From a checkpoint of a small mixture-of-experts model trained on Wikipedia.
Experts: 64 experts in each of 8 layers, 128 SwiGLU neurons an expert, 2 picks a token, a softmax router.
Below are experts of layer 5 (counted from 0) of a mixture-of-experts language model. Rows are named router (the router's row for the expert), down (a neuron's output weights, with its number) and show model dimensions 0-191. Each number is 128 + 24 x the weight over its row's rms, rounded and kept within 0 to 255.
After each expert's rows: "comes before" lists some tokens at least twice as common just after its tokens as in all text. This comes from a sample of Wikipedia text that the model never trained on. Tokens count by the router's weight.

# expert 0
router [107 148 125 117 145 148 117 118 114 117 120  78 109 158 128 163 123 104 112  91 122 102 133 112 146 116 140  93 149  97 141 136 169 117 159 126 117 111 145 130 125  88 170  80 163 135 126 104 126 123 125 173 119  97 127 111 128 163 158 112 142 116 136 171 145 118 123 146 155 135  81  92 134 108 148  85  88  96 138  94 150 102 119 120  89 136 156 149 114 119 124 122 165 115 144 141  87 127 115 124  94 150 102 121 128 122 178 175 151  64 121 140 126 119 115 110 118 164 154 115 144 168 133  56 160 101 141 108  84 110 104 126 165 170 112 131 139 138 119 118  97 118 158 115 155 157 171 114 153 124 162 151 126 157 133  95 139 146 124 158 138 110 107 166 140 114  91  99 128 132  84 100 108 107 164 152  92 153 131 122 139 159 114 127 101 143 117 129 120 139 101 137]
down2 [156 106 134 117 114 115 161 139 106 108 111 113  89 125 143 140 150 143 125 120 117 116 100 162 128 124 122 115 132 164 115 110 183  98  93 133 137 135 135  83 117 131 147 131 159 105 124 107 108 124 140 142 157 136 164  90 104 111 106 102  94 161 166 123  91 100 150 152 141  96 108 134 120 133 132 119 143 135 141 116 101  95 169 169  98  99 116  87 132 134  84 107  88 180 107 119  75 151  61  86 145 112 139 133 142 121 115 133 179 140 135 146 106 120 124 106 131 126 153 142 122 121 160 205 130 183  94 110 143 106 156 152  93 175 102 142 137 122 153 118 123 149 107 138 135 124 124 132 138 144 101 101 122 113 147 107 125 127 140 124 164 158 190 138 129 136 118 115  82 116 145 131  88 131 103 139 130 112 154 154 123 150 143 134 120 162 132 132 132 131 154  70]
comes before: "°", ".", "0", " |", ";", " km"

# expert 30
router [ 89 158 129  89 185 138 112 110  98 153  84 113 122 162  92 134 124  84 122  76 134 139 162 111  97  90 110 119 127 137 145 155 137 136 154 120 120 112 127 117 130 100 165 132 193 122 119 116 144  91 131 134 119 105 173 146 134 142 169 136 119 109 106 106 137 137 129 180 115 159 118 141 123 138 127 106 101 102 168 101 141 130  97 134  97 131 156 160 115 139 139 156 150 133 100 128 120 108 153 162 126 133 118 136 121  82 151 124 136  74 134 129  97  82 104 144 104 105 165 116 145 113 163  71 186 115 149 100  98 140 136 100 141 147 133 112 114 155 120 120  85  88 138 102 137 142 170 124 130 120 124 109 128 143 124 122 162 118 148 107 119 111 101 134 130 114 105  81 134 133  85 174 128  89 155 121 105 161 106 115 149 155 144 132  93 120 114 113 122 104  94 105]
down1 [156 122 111 150 101 155 150 174 110 205 118 139 117 129 108 135 135 104 151 141 107 110 139 114  99 103  81 129  94 132 108 107  76 107 131 115 105 144 134 136 147 119 151 109 128 119 143 137 123 141 123 149 173 119 148 160 158 112 156 155 147 126 102 106  91 151 136 169 120 115 103 142  82 192 168 149 144 155 133 139 108 134 147 163 139 117 109 110 131 116 122 106 103 105 133 151 137 144 158 145 175 146 119 137 128 125 138 133  94 100  99 116 144 133 140  91 145  91 139 160 140  49 102 212 160 130 113 145  60 144 147 134 150 139 106 106 140 117  99 129 139 125 142 137 139 131 125 116 131 133 126  99 137 134 138 113 171 139 143  90 153 130 124 185 119  89 144 123 173 125 141 161 126 110 152 135 133 127 131 145  99  81 132 110 133 132 110 130 147 117 127 148]
comes before: " ", " —", " +", " −", " .", " X"

# expert 4
router [115 108 133 143 151  75 118  89 143 122  80  71 103 149 137 141 103  83  84  99 153 122 108 101 112 145 103  96 124 117 153 120 135 112 146 169 134 131 141 147 127  94 166 118 175 121 106 128 135 108 118 159 147 146 164 136  97 166 126 139 159 110 139 111 120 137 123 119 113 137  86 137 132 139 116 103 102 117 152 120 164 143 116 138 148 127 140 179 145 112 131 134 148 119 117 110  90 105 113 136 110  81 119 121 116  92 161 126 112  51 160 122 113  86  90 130 116 141 153 135 151 176 149  70 111 144 143  91 112 130  86 130 161 125 120 117 104 145 110 113  87 102 162 117 119 110 150  92 135 139 134 148  97 154 115 144 146 127 131 100 137  92  93 133 172 138  81  83 113 131  80 114 101 130 144 116 144 164 113 134 152 112 143 115 115 123 153 113 123 122 161 123]
down0 [133 150 114 155 140  97 116 140 152 112 127  92 117 148  75 131 152 158 118 163 139 174 126 115 163 104 145 164 143 166  91 108  88 107 167 154 100 132 114 133 106  99 124 113 125 139 113 155 140 138 126 117 125 158 158 134 123 133 122 141 104 112 133 130 110 139 135 136 128 148  53 126 159 170 137 119 142 113 114 138 135 134 124  99 143 163 140  95 110 132  68 132 117 102  86 122 142 130 134 170 163 117 121  94 127 149 161 159 164 105 109 148 113 163 108 125  97  94  97 162 137 142 139 197 138  88 155 145 147 125 123 114  95 128  11 125 112 128 123 130 104 167 115 158 101 129  95 126 125 138 136 141 141 146 126 156 128 148 147 118 132  85 119 130 130 132  85  97 102 154 146 117 135 108 127 122 126 101 108 118 132 136 150 105 170 125 131 111 133 136 115 126]
comes before: ",", " |", " of", " City", " and", " ("

# expert 42
router [127 126 100 129 177 110 110  85 110 150 109 108 114 166  86 154 134 129  81 105 127 128 127 145 131 121 111 118 123 154 122 129 168 124 142 130 149  96 122 140 141  84 180 116 181 137 146  90 131 104 133 139 135 100 156 150 144 167 170 136  94 117 117 118  79 139 116 160 113 173  66 106 112 137 155 139 112 122 139 126 130 149 100  86  85  95 144 160 127 106  88 144 141 114  98 157  98  88 127 124 124 109 116 122  85 117 168 146 104 106 119 133  99  95  96 125 123 107 170 138 139 116 156  63 177  91 128  87  91 125 124 117 146 130 148 107 122 111 138 140 119  90 137 119 140 142 137 118 140 114 129 103 131 115 122 146 127 121 138  97 129  95 114 140 149 109  84  98 106 129 110 156 101 130 138 140 143 170 126 136 159 175  91  88 133 131 141 122  99 126 147 158]
down1 [173 126 139 142 132  93 130 140 148 120 134 161 183 138 110 141 112 125 151 105  96 156 145 146 115 150 146 157  96 147 125 134 137 138 108 125 165  99 156 105 155 130 117 127 149 131  94 140 100 125 139 170 114 127 113 113 131 127  91 159 127 133 148 163 122 144 124 109 154 120  99 106 177 131 164  76 162 130  95 149 117 120 142 135 169 150 162 151 131 130 125 121 125 115 152 138  91 132 128 121 135 111  66  60 143 155 162 141 121 119 142  92 123  82 126  99 138 124 147 154 164 121 162  92 134 104 125 111 170 128  84 118  74 104  97  94 128 140 129  95 113 127 125 126  92 131 131 138 151 140  91 128 153 151 136 119 171 128 147 161 128  85 143 104 130 161 137 188  95 102 161 161 143  86 127 148 122 105 144 175 140 130 103 142 114 131 118 129 175 158 113 113]
comes before: " ", " ·", " the", " —", " L", " a"

# expert 22
router [103 132 117 102 146 142  90  97 129 110 113 102 137 150 124 144 138 115 101 113 150 119 155 123 112  99 116 126 129  98 117 127 164 121 138 127 146 106 138  95 166  81 164 110 179 117 153 129 138  99 127 160 111 116 165 143 111 158 146 171 138  95 102 146 112 143  97 146 146 130  97 143 131 157 140 126  97 100 159 101 162 135  79  87  91  91 155 153 143 121 109 130 152 153  93 141 104  77 161 139 103 121 116 155  98 129 145 148  81 104 133 103  94 101 117 155 120  98 188 116 136 149 148  72 131 116 129 120 104 129 129 134 145 150 110 104 105 133 111 124  95  95 160 115 151 121 141 116 122 112 128 133  75 139 132 142 139 114 147 114 161 100 102 146 175 160  84 102 115 140 102 118 103 104 182 133 100 166  99 132 145 154 136 112  89 134  97 122  98  99 123 109]
down1 [124  92 126 130  89 150 161 134 127 141  79 131 150 150 138 123 113 163 124 128  87 164 107 132 122 159 128  92 124 134 100 112 117 127  97  91 125 124 155 117 134  87  97 111 100 153 138  90 131 105 118 126 145 170 100 139 132 118 113 122  99 144 160 121 139 131 100 160  96 149 134 125 200 100 126 142 141  88 152 107  91 175 128 107 108 111 141 135 144 109  96 139 139 122 145 100 113 115 168 141 104 147  94  90 123 136 156  94 144 161 145 132  93 119 148  82 100 146 177 116 146 127 106  77 104 132 110 139 111 110 160 141 160 129 111 137 120 125 147 161 164 128 151 141 121  95 131 124 110 119 142 127 127 151  78 121 162 129 112 134 178 139 144 144 124 159 162 142 140 150 147 107 111  97 124  89 164 139 149 130 109 164 127 119 102 181 149 151 102 141 164  62]
comes before: ",", " |", ";", ".", ")", " and"

# expert 63
router [ 96  99 129 138 169 106  92  96 123 111  98  65 103 136 126 139 154  87 118  99 148 134 132 132 115  96 141  89 125 140 146 121 165 142 146 127 124 103 136 119 129  83 154 103 158 120 125 125 157 118 127 150 125 106 133 148 138 147 160 161 151 138 130  90 126 129  94 144  93 140 101 123 158 184 114 117 138 102 164 100 147 112 100 102 115  89 169 148 141 127 131 130 152 123 121 131  98 113 130 146  92 134 110 138 115 104 139 138 124  81 135 119 128 108  90 136 128  99 139 104 127 176 134  65 164 146 110 111  82 146 120 119 156 103  93 112 116 160 115 154  68 100 160  91 163 135 166 151 143 135 150 137 128 137 135 129 146 139 135  94 140 106  76 145 172 120  80 114 115 108  84 130 137 131 195 149 120 163 129 142 116 157 118 145 105 128 124  94 125 106 144 111]
down2 [147 146 132 143 116 123  90  97 141 158 126 167 128 109 114 155  87 153 128 137 119 103 148 160 123 108 121 146 154 109 142 135 144  97 122 130 133 157 145 147 108 111 112 121 130 150 127 119 129 133 152 140 135 148 168 164  99 130 140  75 153 124 144 146 140  99 140 126 150 123 118 158 119 152 119 136 112 143 160 119  97  84 169  93 113 139 117 146 154 124 119 110 110 142  96 124 105 130 117 107 159 148 114 152 142 121 127 129 108 133 123 127 130 131 125 130 111 133 113 141 136 162 147 255 138 113 121  99 148 119  89 124 146 155  88 130 169 169 129 121 114 138 109 158 136 133 113 167 110 129 108 117  90 124 134 141 131  84 135 119 113 120 166  95 128 107 126 119 127 128 148  93 113 128 142 105 162 108 146 100 151 145 107  90 150 120 133 216 113 138 113 106]
comes before: " (", " |", ",", "\n", "ov", "i"

# expert 38
router [112 115  89 146 147 139  82 123 117 105 103  90 129 155 125 143 151 103  74 119 162 115 147 133 119 122  95 135 136 123 127 135 147 143 118 167 132 120 146  89 138  96 147 124 176 110 117 125 133  75 124 173 142 120 152 144 101 137 142 170 155  96 125 150 149 131 112 135 131 158  66 117 141 153 141 128 109 106 151 103 129 131 137  71 110 123 145 169 148 125  80 127 140 172 113 164 110  91 137 146  91 101 105 144 137 128 148 111 130  68 111  97  70 101 126 154  88  84 183 138 136 131 161  52 146 137 125 118 106 132 126 128 138 137  99 116 100 135 128 106 105 109 146 110 167 111 152  76 153 134 120 135 100 173 125 104 156 144 127 120 135 129 108 148 145 114  87 104 128 116 110 125 122 114 166 127 113 148 118 136 116 154 103 141 112 131 157 100 126 110 130 137]
down0 [120 159  96 140  93 128 141 133 132  95  92 142 161 165 132 140 118 153 173  74 141 145 173 152 135 114 133 106 126 120 106 117 122 149 121 126 145 114 126 109 167 137 137  74 114 115 147  70 141 170 149  96 193 118 128 124 119  71 120  99 134 171 148 134 115 127 121 130 120  90 139 122 118 141 124 102 162 110 108  99 152 132 121 118 163 156  94 128 143 137 120 100 127 130 122  95 136 111 105 105 107 153 126 120 115 140 146 106 131  96 115 141 130 124  91 138 134 128 107 139 125 166 103 178 107 115 147 139 127 111 109  97  88  79 119  40 127 153 117 124 129 144 152 121 132 111  88 155  94 168 119 119 117 154 156 104 125  99 109 152 132 143 148 160 125 100  85 150 108 142 110 107  87 143 140 131 108 140  77 142  73 128 109  93 126 136 153 116 134 124 124  96]
comes before: ",", " he", " she", " by", "″W", "ly"

# expert 32
router [ 97 131 108 105 149  88  85  93 104 162 127  93 104 113 101 150 132 123 131 116 141 126 111  95  92 152 117 122 141 131 133 165 162 136 157 122 161 105 118 123 145 102 143 142 209 108 129  85 149 110 159 187 109 115 143 117 116 166 147 156 149  99 111 124 126 132 128 117 120 168 120 141 140 154 106 116 116  90 139 122 124 155 128  87  96 115 144 119 103 123 135 156 143 159  94 146 145 108 151 115 111 107  91 114 111 101 189 132 122  58 132 116  93 130 130 117 123 116 170 134 130 129 157  61 148 115 146 130  92 142 142 134 157 145 101 143 119 142 140 102  57 102 139 142 157 142 140  96 175 120 136 166  90 127 117 163 139 137 128 134 157 134 118 132 150 108 107  82 128 148 106 142 130 126 182 126  99 138 129 131 115 135 153 125 137 128 119 121  90 123 108 106]
down2 [150 152 156 142 120 182 146 127 100 156 113 127 133 121 149 124 102 158 154 153 113 109 114 159 101 156  80 109 140 139  94 119 123 138 106 124 162 149  88 122 112 141 121 123 178 124 111 122 117 139 162 145 130 127 113 123 109 138 105 112 138 197  72 186 154  98 133 149 168  77 149 135 122 140 147 153 139 129 158  99 149 133 119 116  95 142 138 114 107 145 118 143 187 165 135 152 167 115 104 120 136 144 126 114 114 126 148 159  93 125 172 131 102 178 139 149 134 145 156 115 159 188 171  64 117 153 137 134  86 115 132  69 135 135 130 134 137 129  84 121 144 126 135 106 118 106  95 126  89 136  92 155 147 133 133 114 139 125 142 151 122 109 125 107 117 116 115 127 132 137 131 140 144 113 136 172 125  89 109  79 125 121 166 138 130 143 132 146 130 147 171 148]
comes before: " the", " a", " his", " its", " this", " he"